{
  "n_layer": 8,
  "n_experts": 256,
  "experts_per_token": 8,
  "d_expert": 32,
  "normalize_top_k": true,
  "routed_scale": 1.0,
  "vocab_size": 24972,
  "beta2": 0.99,
  "steps": 2925
}
Below are experts of layer 5 (counted from 0) of a mixture-of-experts language model. Rows are named router (the router's row for the expert), gate (a neuron's input weights, with its number), up (a neuron's input weights, with its number), down (a neuron's output weights, with its number) and show model dimensions 0-191. Each number is 128 + 24 x the weight over its row's rms, rounded and kept within 0 to 255. Numbers have three digits each.
Before each expert's rows: a language model's description of what the expert responds to; "mostly gets" lists some tokens that are sent to it at least half of the time. This comes from a sample of Wikipedia text that the model never trained on.

# expert 43
Description: Auxiliaries and verbs. Auxiliary verbs and subject pronouns in narrative clauses, such as has, had, have, was, would, never, they, to be.
mostly gets: " has", " have", " they", " had", " having", " he"
router:097139132104126165139144160140118094146079128142133088123123124122094136117125138124159116119118139140078091100146110094107165103151084158138161147114123134121151123155162126149158098113159145159104141127139112101139113137116140113127145167162151112085120148139130137137126147119143067162109112100160156094138178107084100169157135113131141118104112135129121108139105150107128124147112150139154104159116164091157133150132146139138120147139089134095134041126130068107151126134115122142141085174171133146115147087138138139135161090079131128101126119139103142133110080106099134091
gate3:110093110110153130147093121146139131162100114087125078111126110145125155120172125164129134111141120133070126118166140111097146147139082124153125127107095123113124120134154104121145093096132144123106128155144157079123124112154110076129162119113147129107107130133141081117164114115115086152177134111175143163139142136106134134097156120150096135078131084092118104122167120096124141118134106092181113142147152086124107102130127165082111148142137151124122117125073148127122120118140129099106118150148133196134109143140130172155137120130154106103133099157070139122071119135150134155
up3:101114110115123092151147131120153159133144154121093140153117132098134131146151123110125129135120153160118171114120100074115082124132133110115123149138169130088164135108176126116103099148105095136102115099127131127172151120151137162125141132131101137174144112169154115077176113122098123137115125165154146097084090165074137128148146110108131136138128145117153147139113180093173122111139172142159140133158122139129124084149101119159126099177192153094125160125153099150105151112146087079162150131097108152149113141157111120174129127113135128131153122161140103144138152151127152125
down3:083113128124082116153166122162136143165122099145133114087103104101131108131125121141121122158114134140175104136135135070167122137175180111197110151161136114141118147121097120145159140114147142142143103153114132095151073137118156100127144131142132115107121137136138125101121130122159108106131172111084131135114118121135109133131159109123097153122117130117112146124149133151136151114132143113113111125133091144110118157122129178115161098170116108153150131143099157129164101119118125105083065168154124150097091120128146103157092103139099146118104108175119117149222132104128127157
gate4:085108148111150136189139151129091102126127090168126106136136130127119139098152132112149066118163124129124118121133167142132138149113099119143146106141041122147109161105154137189145087147147165105105074094124115136133128134153141134146114116150174103124158118137190105099141144113093117152161110121121111136140154170148111143113121078099176110121157119138133144182120134113151125109135161098145083179156145131171129122103127149102093102143127110092109146135114142120120143127143113141087112155119121127125145132128159153126148101098129124112153101131128131135076099106132129128
up4:146176143114078107084116131145172147143133138160112132128159180135129133158150117181088122084092144141136113126120143116130132155123093125162105140157149165119105098095105108113135182116110124141111125159185109120118173163134110077128159104153132140173167128110135163108148114185111108129104143126101109125114100127149124111117068127129144110137121139124092136133099095107087162122135127133152144082110116129124156114202135124129159135092134116118152136135119135128126143116109123137116164181112105163133096137104125139119113150092129145139124172136130115165130148078145108121
down4:089147098136098124133149115125155128106150130127114111104158125136132126124122103118127127124123156162152168123102144126169142109142135135134171137142082105164128157149114149156190075164137139127150151106082125127111136108113179101159138170155101073129123131155123096093128134111182147148108136147127137127137153136124193132151126115115117161116148140144106134117150092119137125115122133111123090104118143128166171123141118074105100103144125152099070154117173153098118111162128130161110112126138159089134127105114144128138100099116176198171158135132100105118117128118094100119
gate5:109151120098097127118164104128113112120158153125112076143135130118128158127109149112137094141131130176129069126107114171111102133145150161159136144093123094162155103103108078148142149115136147107152133104127139164115165140139137113095150137094131098110145119145133111146129129114135103164119183131122098118147144102142172108084121123108139123137135139144119157092051135137130137138109094127166123149107088140186145137144144113118133123139121169153140114140133118139144085133135110149141104135098103094155099063139152110176145125134084100172161153114104109139092149161144114173
up5:149122118127126115111132138141130161130143100147139140126103130141155167114174089160106204135114147154146145130163108140129134126122120128140094092129135151117129128126114161107170085135128117170124127163132130135130110148120094157200088137117170148107113154142084149121103139140120133132115095109149147137091127164153120139129178155162149150118152082102134090096161127081110147138120113152082140151135147103079111114148112102133126146100100170133115137117142136121111145166124144129126150148147176161126108173123112155050135117116132163086119084144123174146119147116120124134
down5:119145122101129131147138107137145134169069178139122112128082127143168139102099143110145123125102102151064126143109088074118083106128118148149136108125140127134107123145161145174111122074169155147079171070119104085188133153139122137161136114148125075110132112141146161159092133109137166166139105117123141122138119137104124149109126100124134124122147131127145145108135127158118110119114154110144130168104118128133068152129108135142183103097159155107123099149141108153161092155125104106090093148117122127101158120116142160161137129120108139126106152169133128142125139119103112108
gate6:107139114124129116104122131108155123135077153108086106113146148133124156136121158134165118142134128095121142156131138117153141113111109106160139154124086089149078149164149079171111105159103133090118131128128134105078139139112116132157108134145107151116119139089097152151117142170159130109141115099100154135112131096096125101165146131169084155112123151139109156166098163129142130124088124120135096140107127157138129130163120163120176113103122182131132134107111135079160132130124152153113181151124100136122106117088152198135140140132125108121091137064079159118106086141104134124
up6:090113100116168093144128134141125103094116084085154128137131092125124139144186118115129167129141146120122133147118153138111111154087150127131143099141133151124116127120078136092150181097121141160113176157173121134105114139151128128109106126131124096142114081222112115133118140121112112121140124120173147098139137093162114130131117131139164165104072093167140141088103117161143145154136092109123139113095113141096146147103138136165129111128117118121118147142137132111127102093166145145143107108104194112117115100143120118109111154098141124128138151135171109141143161137127055123
down6:106100105137154112113147125118085101110117096111146098127139120128109111140141140082068149127116144111133148120158149097131084131084097140159123172165131110153160108143106098111139113140128147108131118075138149119134135166159121133141131152128143112132106133161117173113163116152137142115110134159135118160083135144172118110149180137076135108125154147141101174113091160136143106110117114121129104128153131139125133130143133112129126179135114103117076149116081141116188133132113118101160124159129165072131109076111125172104156138122164103169099113143159090117154136101084140114
gate7:114106131126179125146109101114196126134167163131132123171117108142110141110161147146122117138096111098150150095147133090097146097120122141137072153066108083165144147169162100145120134110144088124123136125090125147144131123091152144119143135140161141125132104111136131143083101075137092165153158105133094120100114114099124086147158105142136159116114097128117111136106174092134142167133119168126125137148112124109139114156186119136126133137139086111153144122107144151153117114134119165158117156186128129096122139131121154124135143108123120142157112135107159119073160156156079121
up7:092116140094182156174126148115197126125151127131127112124114135142131145109140133130141099113104089107119127125111105104119143099135157140143124137146116104154129085170153092167117135131130118092093146109079092115128145124130137145169139152104133157119124122097148096139117095098119169107143161078149146105112117106136141124180122091150138133112114112099112110114098189128137122123133135077139125143139160110080148127147122127143110159117169104110171129123079112150140089097106123105155107103132108169118144145138151135176125132135104182098159130098091165162098130135173141134
down7:127106109137103147145105061118166154133115108133136139151134142116120152137129143158083129098117112119150163141152139128140101132118074092142118155131164133157107167160114096143116124145143085138155113143159127135091100121154152153154137151112129102155135110164155173171149128082169124123137172099112120130142087111125096104134128086117123102150127135121094159120108181188148132124167159140125120116124101107106087119101122092131135121157176143092130100136157079142124137123113112129126096116152129130128135143133113159144115096104061114158151169107105151098134161147160101148
gate8:132083096132146109121131136147152095135117140154138097088122102087082149120142116127156137129172123160130091094173136111109211132117129183154133113107140107150154132146108132080133096125145122143092127132155120112145117142092150166122178108126160063089160138108133145114111109117150100125098128131115160139158189135086121140132151150101136125131122128141142105121126140148125116136119136121143189141155142108149162107162141116150140131146129123135140126118152104144170157172147094136129084139142107143075119073106113121098164118116146135106106107120127103121116136145088162108
up8:158134105173104148123136137146161094132086116110130140114140119166115143172146118124126140077149145088127136119140115177123100105095126148104138153124115146149101113140155148101121131133119113109145120146140137147087125111109144132123085138116149093117105105143085087166100159122124120154120157122095121127142132190165132123142123098131118113145166130161163131124196125142139134143113093129106182094044115135137081114122133167132111107126137129134095099165153150125126113107129149118127186150173138102118122153134093119125139149084129094135097108168125107139085096159104133154
down8:131168138106114127113117104112144119131098125139132121162163109166143116149119108139058178148110107113138171123117139131137107139153126149086108105188112101142130130110140109151142148126159112129119121120149137120097134137156092157130091138157131171154102092170164147163100122146089125102108136118149127139098140144143160115084135125130144116165154134122107154141114085124119113133108096124112110101135112181138081098141087143145170122065153113159110165144104132155100109122146138110119165123172088099112132173124082129102167168115116128150177145130139128157113120147126160111
gate9:163141145133085125141122163095121092140081151191126123094107133088173146080149126145148097116127126120132096158135152086110146116128076124107129116144091124135117109117157128116135144152165146102082125133125137113141105169151123158112155124128138129121102149132164152087179153109138073140136114148146124153151147085137125156101148114155126131136122170114153154126108080166113148143108163119146133102117130165149103136110134096170094122139104104101105137107090119142112127119115126124147094118116143180116143120129128108103165135113091133127086159094126065119129093156120173111
up9:121117091114175171091132104129132099113167130122164130141133070152177137139130126102115187126100134118168138081122166117134164105123149136121115136083163138126096123112118126110107121132090116187147137151109137171155111122081149133110140136084101095111127127126148135131106133150121140119139111104126153098200142127184084090110136148120120103121128103115174132122142134095159159147132152093137110105129130115127123127126132125158105160107078149153134143132133155124139148114167143159102156094103148137190125114145101142132115096145143125106132137163154167105111120125127182138
down9:147121099170097102129088180118115156132156140124097140135126143137092127165153138139116129141158121135152134108139127134162152097166122137117114111146145164168126162129087122147100135110104090095156117136145096132089135114128121153134118110132140174137129107121111195143133129118160165086127152168113132123149133125115156105122093137103107192189110155161113144154130134136135108127107159150086135119122119116104150132140155131108115109179174149108141123108096119077138184127179139133129153115084133085105105124105110127162145136185114115113135130091136082126147159134134147119
gate10:149123101136073119146157150101178129139081143151125115107132115107126143124167143098100130150131133123070089129114132131125106112116116116137128126122152111110136118133134108124122142166167112166135148098166106114123111123141121115160121169108142142149113138129116123164141135143118108135145114140161129167147162088139113134110120117100120132089126143121129096181123105135140126155114158128117111144176114123148094106122114153052105175130082147073143087154127121134173133123158099113227112152182114106098128109137129142120140136109089089139138138098108114139085127114111118168
up10:145100122133102136128145111141145085162090112128129143129108141122132154109137089103172117154130134141070083125132150144130082147134126106161128152119134099160145143160116087126144150146135091134118169169158102120160126118134141114140091134116162134100097110142114117124174166107133133157143136113146130106115102103159092154137159103156176103077154125114132104103135161172137188148117141136127132143113160132131123163118085157092098148134099142138095114157118096103201140090109137138129097097168117103109146150135118176142140135114100078151149099131126134149098119150135155128
down10:144097166103164118137113085186118175103087140156180125104128082130147102130164134122134113107127118137135130102108098119204126163103147151100149148142121150133170136142128177131132147109118155155130153149093100108145130154152146139130143154170143137109100144103148102107124105170096137135119103113128120066117140113112097103083149129148181137122129098143107143123142159113138124081113144106140121136167113135115135134104111161172162119092154130137136078137138133149102141124120117088076156135146149098149154126128138105118137153108172138110109137138124130179091137152123147130
gate11:148180109133101173123123096133130129153118142170120113128130127100181106152149088141113132124142116117121087110100117095161100141168075181107147103089114085125172094091131140160110134155146118150145109144109171113176112125148124089127118124142153116094120117137131074118122093133115119145138113119175131094125093131137137113121090114129145115129149138152132118178138183100106181109093106107181124148139135119155131147113068103105111134089119088138141112136107110155131117105144137117124152151128094148132091105153116095120150114116093155122141091139151121121108142143136128090
up11:147074087101136111157121160132096168154161100130146130144183116187103113129095169164130117128126115163136122157093134151123155140125158095121103122175156138095092110146117112109086136087138118135163134133130099120143129135134125124123148152173137163158164093132173108126077147106160142118117154125124157127131150139126151096126114127118142148125165134143130081099112114183157086143125077143092121106131114107103128131123127154136141156101193143129107133131157115148108133126173117155127134134154128170132144127104098162143169118142131121178122155123119160118165105130110112158
down11:103150119122160115123127183106131126122132107128136132123092143145091114153124113103167081130138132127099136133107152134161137126111093130149122127116062136139156177103151145130088113150161111111132130125114122125150073147103171133122149154133140124100123143132134103147109127155148140108140145132078163119173168182066149155161103121088142149099135174120094152168118155147089194143149136132126087149112161141169131133142154100173089111109136135102145101116126132103139128107107108116121114166143165121123177126132145098100120119127096097135095111108105141128089103129141148124
gate12:138064110127139135175097103132153108149117139097131125111111113146085123165138117113150143128149114104097101160142123127125123097152150152147150161113134136143132155126172130130137063128153145184133188113133142088153127124104116119117171148116133154087078150155088114116148160139120125119172127102115076133140118092134102155146171100118131131144131144116101116126094166138137105163105131079143141158118178127135111135120131160109128143125115144154091103163118104113147144134135096168137096124163129105175127115152156140126161146150140091130126140122115164139123114082068161120
up12:158073125135134138168122136133187118140124134076147136120106122152157138153140099107147149111137110104071120140149156153122129114141138124153120155100106126145121149110159137150122068120149127179153173128119147093155158111137133116135149154120155171096077145156096100143138144118130137126141128105145096163129121107106084144117158129101160139104152134135109120152080139158148140158097120103138119129124167142134114141139113163135074177129071124131083119150106098102166143127133120140144080128159135131151127115153152157124168157171125093135159141137103140146122115116081173112
down12:183096148093117142109119122137179173164100119117155139109100096139166111087143123108180115157169093140155176120156148169079104130147123115101069145137128103145110132128120142121122130124141130161108157155119119145138160149150131146118130150114143138121114113123123086110168142110130142150120103131112131109148138117122105135134109154143151111104115124095088132128144102131152159117125114134107153120141137145164127084146120104125161142160108105152098147130131099074182094099174146120127107113173106132121186112141106147120127149135070113114161147106089187112114152133129145090
gate13:131089145105151112174126126150112115141077147143140089134090141139170089147156138127166153137160140109106081165114111151149146111099096125116127144137104121145143125139138150139098145159164115154113128139145154123132101127090143093126161143115163081125137094112152124118147160139083106152119140146147156123170155127077126093118140131121125110113154146076161136132114124111137124106145129117113154142142092133091140129129159134104058098114099136139130107138138104144149129128148111168105104147109148156112164155123099138178147116126145151075079163117106078171097114085111104112
up13:110118146079143083143137153112119107156121159157112134175127140120078099122125152077145145108112168124095094112134140105138114157104102170160113166104112102136150120097189133129130143070169159144157128153122177101133119124110128125166143165144178099135134093148137153120134156117101090133141133130166137107159113079103122124125141130172183120125131148117136100129113145121113124112123162136141142177165141130109101127122149115120135098136144133135104131130140106124128167114111100168135101149117147123158196125143126117151127132148147138120136135116109122157086062111163088126
down13:116134123129144120119134124144136173110150123127113157130088101176183139141073111138145098111128144162110163128151146078154094116123151156109134134139144142143120162121100101104195134154136108105100169163086160148138147104192124153125121119126095168090123152129139150158115113145119099118137119105130145152111096142158194168138117119096080166122099131117146132140179118106133133128133114121149094119125154148112113111149113129112152156140127105140118163128116173133121076134134151118130119146111130116113129152145137116117166127112094125130118121146116091086185202109121136133
gate14:117106109148152145116103113122128102138115103177149146090142123143175127106146144126099144148134106136097098130113111176141117142148080162132166113144146127149155124131142097128129153123103146155125148131135121116114101126129097116166103148105146081162151118108110142128129169116131122122137116135121103084146124182094112156106131085129078117166135178085169129129149125177117100153130139143114141116110142134136104133062104135107133102087131121091148109165052112139127122143149113112102101160173149123084176163098164126161145111138125119129122077110128139120108157120096098131
up14:136106166129142122122133130115098086146125182149111110174132118147125143120166162151163148143120118125094163150117160116173131146131160179139158089152159137119123115104146139108126097124132152114100086141108140139088126139133091170167120149133169131178137143144134159120162123112120089123100140129120136125122128139145105155134128144132130102106166165136136121150139160170151067158162117125132138096115168147136127094122136106143127132114072156112124114133134114161143091171122105117102138175090117159127181111101111120118167185118072108145158133132123130089121156123132093147
down14:121158061120118114115123142168107144141129144149130124179130101170128134139129152124104131108162127124116101155158144115134138118159150117124148149140160092146109136169157169113124137165147169115139144135124123104146116150180162113110150123062120150159102115117090107142067119095105115156173138118106125178099121125144148126122142118178186138134114127116095098124115138142133107130083146094123156133169122141126092137119154164149143111105172155119172121149148130118134132082117128118116152126177139091126122116093147115138155148120142135114106162132139140136095086152169180114
gate15:103131135125162128135124113176156089160089137139167130144128103177140122134084126120146147069122103162110109140171144125088130138131087165120141139135178119117137118150136150152131091128156133116146103138094152100162137152119164153154156136131143111116142127104148179108146135094080185119119140109135157113144111119135136163111116121109133110118140133144162144100144153133108149146139117133135114141138136104120131090136134166148132145076113112131100153102117191094167147113137116127104069125164103113093104080117074099126117147128153110118148132101102079154114145108128176155
up15:159135159157160143134166127146131118132143107134114129067123159194110122168083133106079121159136153166119133148101069124173125116134124110139157098137155160135138145172132133132078121169101109115136118137149160170173117144126121082077097128160115127118096106110114098133114133138127085096104126130099108140141118159121094139130115126151119138101118212127124100109123133122109163139108155141121122132132131150148160134076129133095145106124149139165102138122191088150093124175103117117099109140114133129115108149083127129152150127121104118118139128126154130116143112141125140095
down15:154106154127101097152167104151152094150161103106131140155130143152165102161084141116130123118113116145120119128132099140145104146108172137166113114170109142154110156186124124149120160135112119152124150113132154079188136144137156148163090098110106181102107105135129119147135145169096102116131157121145126137131141120186123089163108144155166117097124160142132108143141059145160142110130101110104082104132118117144124122158135112130153141148164138175139121100090109127092091126153134133116120118106110103126150152101137118097107068096157112099132126135134160144167124102112124122
gate16:132175119114120129080140152137111119133114129111118103115148113099175137143106148126123103091103128111111147113111095177094121109152138138186149111163113150150116093081139097125156131131178130146161128141141099102130132110079124121121105092112122136137114144099108089116119156133140158141135143127148112124089098199087139161121129178152107160161147141121125167123139098145151139130084081096105153156107108140118115173117138084130091109146146145145125112123139102088127100148094117128128125109146165167125155122123113134085103098096119157085141117106129108123072097117102131117
up16:155095144112095104131134083123134098173136164104132117114118145133123121174127117148139141070082125183102146180098166147111113144113106135098145157121117124093130098131092122139145111099133146111159129112099143128079101105118143128166139116122087126117132104111132126145151162159127150118125155141170160168161115128069123091133132165160134120133138117119121124122109109169136118130152103116136121113123139126175135125140151165083148141175115099139102140161123120101145101103138104116104115136130095098157121173124167075157129092100136131163082102160098140154085116141146158132
down16:090118128136146107112174136104088157127120174137114141159148119165139140121097107101153140158129139156124110134121153097135125087152144104128092117130128126153133181142090095139122131137109133116107146126150107105091096136127109072139151104110119148097127125164157111112126070124163166127156126112150106167081127121076130084167142134123118136141153097097154106122121164137133115095146125130118176126078131173167127120138150146115142135122118127181141072163130090128118082139132092138102143088127168166169146155138125130125141126105088090120085139162129118119107119145146100124
gate17:156179086123124118122128143099149087149115162086108129118120155156100141107073137104144110112108105154121135164150136124142084118107142093144150093109108174114173090125112108169133131152156086111113144142111133153149120122112126111146075138100117115091081148164135135143108154112102137140116166074113140114105151141127147142159110098115117101109146139127128124113136138186127127120109086128138138121112125123184124162118149159136132116146119120071122118110157144178129086084109172116112118090081114114148152160124099116119115096110142145110120142164116113151106138146093126173
up17:158113168133160151180115126093135217116151135128128137134126154111123143125147134132106109169135120143157110120098133126165129108126114128093093158122134127116076129094109106134108143133114152132146135060158121101130134113160095157102138141143129108154147101129129102113132115147156107123152090164112141161140107146150137086123110111076109143125093184145089107144124110089140148149152140128073095154121146140129144108157160126114148130126133130152138161120094141117095150102140135140143113138124117193132104135121129136154141119138094133202094114123148103082156122133104073135
down17:101124095105123146134127113109161154109129128166144121127090175127117125077126134119143109132153154108140148109182091115125097118151145169112135157177177143103162135131135123111141105119103149127136137128124126109124140118172094159103141124096129174149108152156119132090089110110094126173166137142078137128129123112127155126152133129115116085079151083153096104111145170100083082134139135144123179140185138134101092120119102140131181111150090123129110126129176116127141117109152171111119135135134150129086084129094131135104159164123141109149129152108114146116133145148168137158
gate18:164107160150102141153079118168157113124106101109139135118098098113127146097142133136104119109094100104103123106138139133113125133135062106136091133153121129145111145134122137098170122152162140151138125140092125112114133157102132119107167106194107147109129102117126135127132146095178116161116112100187129157114146123095155146119140131115144115069122124152164173150142112137122157150133127158091135121074142081101144123099123163124120140163102072074097139149127134126156159159152114091089095154130149141147154162158140127115140128146136118128133163150092110108084121134132137089
up18:142140120151119152089098131156136112130107162108138156128149137098112144110184137132105144126110138169101128099127107183124148140152142108147152109084121122150120121109096128158157154099148118117148136148120156111063164135149099095144152109144109150119122148131108187168124106127154094135107095101139106113145136137096147154062103143115124100115138096119146140139145111119098142116150152114101101098088102124148121143130159158125164087105074093133108116119082117096120142160094145096081136091091156169153122114142119152148139137115161138111139144115120092120067133149137138146
down18:115170100127142137151108133139139088131141152135134113148168069110119133116147172153129114136133149142116111148117116119123126139129123114145092132135104158106159140135137140140070125096130160155105145126145166117095126132088115097057203133151121093138173144121141118119176109152112111162148163152166120144107064118099143081183121138094131163145120160102123068142131116111139109135118139100146132169131109131106129130082136113122083100131104114141135112112138146150128097132110060129112169130103138128121110121152156148144108117142115109150113098152086133115111149111112102142
gate19:148138144116139125140115161124125092143140116164141118150120148141114157081124116127120097150149117146054132156096113126089130128111164147093115130123105100109057134116131144134173155153142111121134136188164141121102097121058159099125119103122121130104140093118168166108101120156155105130145111119169160072146141097145123129087124100162123141129143104141150142137160128156170122097120141106102131176127142174122135188127127080123133142125081108152124109108100117136121138118133111141130105176123113128123132123158131160122087089134082158105143146130151129143092121135109110136
up19:139121124146099142090128135122128144138127168112116140114155156126143138150133121133138169107133129099206125113123121159163161130155093112128115096111160180126180141133138099131062146133125146116141121075113099115129132128179112161141128126143117110131108157129079099143149110104089149121074123090112115165118122119119098097141116145099112122171082133104123139118122129110097112148117104132152151101126126097162104110116160164156124134112154142110144149136142146163112109170100171154120165086110158116101091135085124109131132132103152093137095119132126178128188137162125158123
down19:162114163128141113110113077129138097162159123146105114069161121086122099111121108100148160167161184146145154151168169105113149124160172150162128137114103150132141121084133113131134166098148154096102107133159139128094146121138147128142125149114119116088112148131117136152120120157093105102141094122147090166084089100134100070135138175158159125126120122171100114127093157098158149149138125120113122130111151124135134148149136110147133102118111185108062088142116105124113138105143124111125121143087128137120126093121145110125094117130137125120179105115114162117140156106109112114
gate20:142093145112180143079109094189076099136115109145112130151148110128127123111113140130131103121127093169123098097155105103110136118116117130118132152111150109138094113122103115163146129127161164107134140131183122118185161155145128058115163128165127120101156081124157132117184151161162125170113149123152139092139146089125087138114104081148124147133156099115103105124129121122130124114131179151093075144097094105153117152128139094103126107160113135117123124119099114126147154115141095142138128121131162132112082128153156128128113115108130106137118105120111140112076079101123143117
up20:117097144113131167091124106195101103149126097147105110146110168099126121159140150151098103118137130131091087128156106144119107118093105117092096128121150127145116125157101148143135111151169125118112123089125140097138151138142103086079110119153111100127150104110118115138194139142136094122109180136161133141166145098109136102144151103116122132125133173139108161119109109097133119094157155109119107134116116098134130111171117078117126129184150121145146139119130116135115179122132105101130131140146149154100047130115143112145124098139101161109122135117101137128078119092102154070
down20:126090156134143115106110166110128120144160100145121147128155116113138136111144169170115143108130135159149134126153132126104147123124066103109126123113124161104097141135135104115166160111127175074066181124135123114149099130118120152093123169169114135132104108133140136145107154117155159104156143107075117130169120104073097136108107112108111138097097133109077095123156088148126114077124169157114121134135106143098138152178149148137091122148118145138162109089081126149100120134161108169176172123118137110128145108135117109120133145121114151127144161117155122107123124088112112159
gate21:091088150135105131104123092174131101129104130122115092148134110128146134124114125103121121132176077087137109101125128117119118077130140118183151110129151124104089114165135091112129080180101129111166142124160136120108156159139102096109104137127134146146146109128163113117132174148118133146146165128131141144144116118126148123127126151163082095100188121091205124102119167140125111127144118104109104128095135101125198165091136103157092131133121115122143141151094137150169131132144103160161146140099124121127119118128130098122112121142102066119131162126100114129102117167162125121
up21:142145148118152099099132154101125140131147131168117139152100138102150154123160116114169127150119130079143132148129134184120134103171080131106137105140145105174146123122122151169155159153087105114086166138113128141128082149115121159120108152165145088123101091130120129123161099114125126147105148066128120126144112166106109135141143161106132118190112136135095124126131099122113117138118108143143170093130144150134154143119125125163119146106150156131162144160114132134168140083139113096096152119133174155179126137133053129086095121078129096133126104175138112156124127140126118107
down21:167142100098131134127154137138088178084140152134109113071115101132099154160176148135131089124111086148128108132130117112128159128145124067138119098167155137137136114120121134143126129122135099160125105099076131131082080127157130168129092098129123134162122159116123106108173154135077140158174130124125136150166094147109081142112129146133102127116175132121143136147116144136148087166141131117150120158151151096119088157153154132145110118126121141142103107136065116158105104130141155158120124124138135132098091188109143118145085115145181115123117168130108117146146149140124127120
gate22:125160126153104137151154137145131114163115156158139106090076112124105157115108142073127126149097105134096125112150102114127119134098096147153127114140136161136142131120147122130163132118155097178099129112159093083133107166153143138135128121134167099126143125110120112144144114124138095124175123169139159116108221130117119095125106130124152133125145105132138079121140169168104136136118138119134120159152166085179138128133128115135115155128090111121096116098132110095161169118128104095147131124140131172115115103132100152145210100155124139127084112102115139152101089155119116092
up22:063136123108164123104142138093112127137156133143130131100155154141170104146142074134123141108151127156157054144081125129117079139146145155133105148111141087123121113120105153179131088124138178097112124086119135065096169140122091113135089141114131121151129117096142117118114134116126135100127140098117123121144099166127117101156107127111137079127137117130190148144116101104138103122129134137131134122126104102115126094112120134070110111109159121149173082139111127125102085144115123129114086143126082080156114135092128109136100120121110149146135154111126172113176143152112135118
down22:139096181126145157154120130142117151102158135084131094108127137154089112160146122151122095130088145147095143147116106129149127148096102135106172115137132119091160130137148098135124129110118159130142100153123159115158124095104125125159154137095143141104140113132153134104080130134110095130120180096124143074090181095098147171135159157170171119138097107090097090111099108117138112121132108140176124135112134152089145161117106146091113090127106151137119165150141076138124136101113125084114165147094167139153137120136178124107139144144129134112098118124133103112080136116118165125
gate23:179153155135108187143127108135114140135149072144146091141147130166102127137137126134115122151160078145154158126158157150146163133091139134109103130091183121069126157146114134126087124127167153076148115124111152171100159129138102135112116127169111128107132125096110102103113151107170126113112074111155118140155141103129147084164141124107128115089128106120113103132175162147159128136125089157148137127161084158139132124090112135138097162117146109132150116152136124138143131144147114155106116150141103118119102120142102146148194099144105120114136099094113125102142152129104112175
up23:115129146118120133067106122144168082139140119145126135097121127116123136110144117111093144138107131187136119119118076157118131145149137113104157155121113149099132090110116135098164106142093142115117146114154153129141157121167116106087136101070118118194135104155133150173066103135133137143152139141122141108102151105136125125091126094124138118089127108135147093156109091119145133163108124130124149076147156094082113096135117085104105126127117161100151130122115118088078103143121122084106128124181085141127123139140161182139141119129139110100160133132076144128086118125156119126
down23:121115163141127156124141127122147103054142099108168128139147135160117174151111121143109170089128114129145134111092133112138142118129128130093107143123107165126100161100146140118133146130146122109096133157117115138118152144114184129128146102151125123108131131120126113136098127158111159129096104154122162133124158137172117082118131157140139122157148118100116124154145115166125127116077093134119152174101163164131119105154102178113089164093132136110173126149151137048129120099111110161125123102080132111142090159116077134128115123157071166116167123130144110102168134108116169129
gate24:149132113079123110144125106153137095127101081160127119134126137136122135141094107106129170136109133087121115122077168124158137132124140137125156162128129133131096091161110097117115147107169106092139107092158102114114062152155149101124138146159137136147133117122156154115143156128159097143147149147165095156154103144145154114152107146095176134140162132126157110115128129155129145152147125141112120128142156117137125163155094104115077153102104131110122133178126134132072083088181122125147137118111107129094094124155133126096181101100120083152144124099086089086125130149153156115
up24:120154113106099111119105048161170088137139141151128136108160132131135130180115143117126134129125168157104107155165112094139072131120155112146141146126150180110130125099096071153134122135152138105132122133107137145087159128131121121122144126125137106122120113148124159101143187131109101083112113155117100101152137151102136147123172148132147101148147141117157141137106143099146151104125157133078122156178123120166140166137125104167152150117123100148109114153123103121166143104101128133171133149120157113146098141151103111168137107153130137154126097153134087098150133087170156073
down24:109138108164152128097110087124107140147127138141109138139122146145123122151149112106154153106133129117110178140097129132122107164112163116145124120152110152112099106140117073133155151117101159082158160122155096146085136080141133107155110106125139154142165150079144097123092165117146137168123104148139112116120125128097178095072140116100145153153140165100163157131090134101116132144157149127090134108130141104091176123130130101139123182124135125151108062125116102146132127094139098136150115089140139116095124125155175112141091111132125159093111099111175137152121132132126158079
gate25:081130159127131135114109131169102129136126132096121116154107103155098112092096135144127090127143149102137120104145105078103154110124095110144130132135165119165132128157121145125129118138156108128101103101145113137141093125100122117148127147160091125103114149144137124146129150098131137138095113115137120155178168065138156146158090135141141107125141134140115139128125133042126146110142104108153120150127133072151099139184125115098126131119122130132117132164168145148144161188135104156107122215125149152134135129169107104134120174097155168119128175165113116138091149127132159116
up25:150116076152150121149078124120180108091108111118159117090161145130152119122135125100130176114104122180133165125115119169136125130114196154108155098132124096094106124106114103127133147128128132140161124140121118152131160127157114133094112075077141109117133125129109115128120138130151115083167171180102136114106095168116142129087127107160165167134137135074153111161125126168130124149101154140096145110106157124097135125102115124146129125139128127120155120126103136127092132103080169096143125094108160110112112116130149124150142116142097078133161100104135141107173161163129093143
down25:155127146114126129152140120126122203125114123152181091133136131097135113156162116133100094172131116125137098110134148135094161104094170144130135083124108147084125096139143119088138135110142158157123102136137119142128114135122115132128127170099126128088131138138146145144151123136127121087107163128129092113106132189141139154099132140123140166111083161117140137140101162138085125163139154098127155176106103129106138141094083153117100144096088188148126188130144158122102141140098116127108113146135105135188143117153100154100097129052106143147148133126141113140145130109116123148
gate26:116120142124144126097153149169076071168127122106121086152107114166170128100112111129147094170144160104144139092148128110125115078139106123167142103127114128101121123086112110143161108124131126120133100150150131149125095164119132117103116131121168133124177135136142104140125119123125157105164121118163087151168150110105117154106107116150161085124146151165143128143112165125131100160069133129151122133116162105188133149133100138132131105124138084164083148131125085148141156151125184105140168121139146099142117130124088131115136121123156161126164123126173146168120112116095126173
up26:131124142143074141151153132101153154154139139175163142122122146135123130087172107149102150110115133131137134107144136120112094155144132146145119159157136146154108162104159126121093152120163121123126129147121113106099179136138157173130139129138114129114108160139137175114110101145139117160099117112109118143092112142161126068116146136086119170113091107106096117104137119113151085088136119131141123144148072157102150100122152122161115133127114165083144103131151173105144104142124092092132131181124178145122139130114150129137130146122087128166155110101108159103144105102144046091
down26:128173156105146116147176106139122092111142100117138130150145116149135138101124131096136117115097067140087145191107126145151130135181120111132138100136136122137137133118126153125122099164153144111110194114143150114131132129130141153124118157142132131097121112144149096070180144108107182168178158168133106103188147149139133129148133091150143136151135122154148123075194122103135143165129088122127114093101133161149151156149116118137154119139125153136136143150104118085174135125139139085170118166130143135153140120081152111143102132135118155105126143114121091123099119134126125120